Weights of a small mixture-of-experts language model, trained from scratch on English Wikipedia: 14 layers, 37.5M parameters.
Below are experts of layer 7 (counted from 0) of a mixture-of-experts language model. Rows are named down (a neuron's output weights, with its number) and show model dimensions 128-191. Each number is 128 + 24 x the weight over its row's rms, rounded and kept within 0 to 255. Numbers have three digits each.
Before each expert's rows: a language model's description of what the expert responds to. This comes from a sample of Wikipedia text that the model never trained on.

# expert 5
It responds to: Nationality and scope adjectives (British, national, local, American), possessive 's, and demonym endings such as -dan, -n.
down8:133117135103118149134145149101116100126149142150201083114143130073162138105097150103132141121147128112113120081144108120109094130121120087093113168142101148155135152121148105056141095150099136
down9:089094135166125142119147112132185136177113129131108157138126123153177121120140123137153130121134101117114150123128111139089095195086111101153170151088136121102133109087150136089119153082140104
down10:152094129142085106127129122182135139169091138130118151098132119102130089098080129103147122149124129143106119146134142172136128132123089143112112147159139098128147143119132165140157148154107132
down11:167140147134102143132122126107118110085128090112073097096108095136126143112139082143123099143114101121169135152134155089132120132103160147112140121108133153086153098103116106128201137105152108
down12:113155122119138127154094099118138151130150146100108118138152093132117090145100081135097142142114080164106127120135110156132086158123158133128125105131126137103112123126209096130126131174170154
down13:107115128140067122128149133102147135108146130163184143120095164161092098125127117140145107180151098187128075151141146135083086133121139135153112172156105149164146151084100116150131152102124131

# expert 17
It responds to: Final pieces of surnames and given names in tables and lists, such as -berg, -ville, -ov, -ez, and Smith, Williams.
down16:123131154121127114097094093136113133127098138105107148156146199132168152103122141102107138110098100125137138077175150127124165118135095116125153128122101110116149083142107119099121118090085105
down17:125122118146163137143138200096121161100104148139173136121108147177139139101116162104153098116126086153096110136115142112107162078128143140106107138142124107150129125125073108136134126075126135
down18:118178122083093128101161156132151132139112108127098138112103132142134163132142165145098194132126080115131129144181107172156112120102112135125116114137134127110152135122078138146123144143161143
down19:092141159089149123120113069095142156106102114123136101154137064114085125120108127145134082157115152103088093153105159116118114130126112131137138124163137126118160077088132109092137158129080166
down20:126159118121146088167119150172105122126125133128109122125100124130093159151120156129109111119149140082100092124132110146126144139148108113111123151124098080107123102150091098157169160136110122
down21:098141128107152164124097126144127175153160144152109126109092092118109136096118155116136142151121168118155122137159105129102148115151131111125132151150083131158121115157180089141100125112126102

# expert 23
It responds to: Content nouns or word starts after an article or New, often in titles and compounds, such as World, War, League, night-mare, Contest.
down8:121174151148150147099105173145170170102113096125157123108143137121126136077115171153111102112154139153174096166166142162132124084100152122141159111105140140151129152082131171167124128122158146
down9:109137157182079159164136114072161109121181105121147103117124160122151108103142107125173142149156120149152161147099151131163100099133165092122127116114118103131102110113177138155133120143141151
down10:142108129119134159124159128096115145124136098174111153131124128133186134134119158140093183137137130131153132090128109083139153119158133124124157126128167143139107134150135114117141112174103128
down11:152138112115113149103113140117114130149125119110121114125105139131134122131142110155121154136125142108103121152150146109142114127173175140142123153172111169114148139132110205135130183134121107
down12:125130139131140132106163174143118156143134125123118085111112112151178139135136133139166138112110066161125139172109122146191088112098147145106129159174111120151108138132155106147115103127127118
down13:161151119107141049148127162105092104135143144142131123104150158132110140141103079159126154112097130142124134166131102102123163129143144088117144078149141159138146125144208134122162104084129130

# expert 3
It responds to: Letter pieces and accented characters inside foreign proper names and rare words, e.g. Pot-che-fstroom, Du-k-la, S-é-bastien.
down8:072143110157121104130121140152120141155153096120138108145118177145107177111124111145119135162096155159140128124127129154131150122095126125095104174117120116158091124150084120130117132109157106
down9:148109158096137124132173083153115111115166082159163166091136102156115129111112128151137151125134123125081107143135164190159184164151103087086130152098128130131117127104094130147132125150123122
down10:175068121139134131127091108136125125153099164107118108116175162109094124127135149134103090156125138088150109153114074129156101128136173114111122146155150132138148118132072162113139112097110128
down11:085127110089112123066154156121113149161100119129135122158142135120165101086131168127102111125139132129121145104154144134076133108112060118133118136164119139151158124145172147090131124130144081
down12:092113092135114117112139103141099136163185123133126126148111089106126133138111099120132085146176067138080098161139134121116149126107145102154117121136125161096132129151148154117112108153117154
down13:128132128159147140149096143131081112137100102140119149119147180124123154143149138108127155097088130090089121120130132129095113128093128130120148090116123118061139132132122139135134162152156114

# expert 13
It responds to: Adjectival suffixes and descriptive adjectives in expository prose, such as -ed, -ive, -ical, different, small, various, these.
down8:138112154150135108148105097109112143144167134127117105146155087168163141120115124144141113090108082117136123091119146101108178159143131146128122152128127117139127150123153087125052139131161105
down9:169124136138159110096115154113110134106102139133099124113104144092045158169110078111143147135123159098159108123137119139162119145104138127120155125147109120111114119106079109150135103113144161
down10:181156109143086121139179117121141125098084103137120145166154161132145126115170117129147180147174149119063122107137135170116120139166101172130091177118139119099102150129141144177134131147111124
down11:081127102128139139138130168161129129131132125117124106152084103123091138121127128152119156118114142135149130115110144092147127121115116134094145123114162131170129136131139135113100097117151129
down12:145143117119121134153128109109127131110097119194133145123135108087115119054092140134191125149125143127116113137176146136139130100145120144117063077126111148136148122126095156141156169150158133
down13:139149120148151167165143149124117147148114095156096151137138098165128125132071144096112142128125100131147089124151133160154112133123124147126157111138123123092132117113112111172112130095190114

# expert 14
It responds to: Lowercase opening or middle pieces of split common words in prose, such as dem(enti)a, cu(l)minated, ph(osp)horus, rec, co.
down8:136128130126118113117120143104095119126120108065116124117137117143148148154156131144104182136122142152100090119124096127113125090145137125132100150157093079117169133115156162076142148121105107
down9:120151118123111118131148160153151130141119158127139077120097163130134187133161131105154109105151132117136128151131095106144109127136188134102121118124155102144129133167116100129111113160132109
down10:147192100118131129108120167123155120143130125106079080138144143118141156129111128203101135130121115122126123140145132121111137107126122083104142131111145146136118106128145165144139194144138149
down11:108124168157107133163166090131129163133182114159145141141129136158124100146089109147152142123135135111167140101117101150103146128132050122113145110135121114109172117119122121125112156152096149
down12:156114163135150158146105158150144140127154121123129124105149141165155101130127158130146109111106146123129160142086065136096112129115143149139131131094087132122100096112139148139132160108102159
down13:107118094137139148113162038108117123107128117120147106120125119113117118104127075122135142111139128178157118084105139153112084132103121109113137112118138130155141158145112115133152129152123128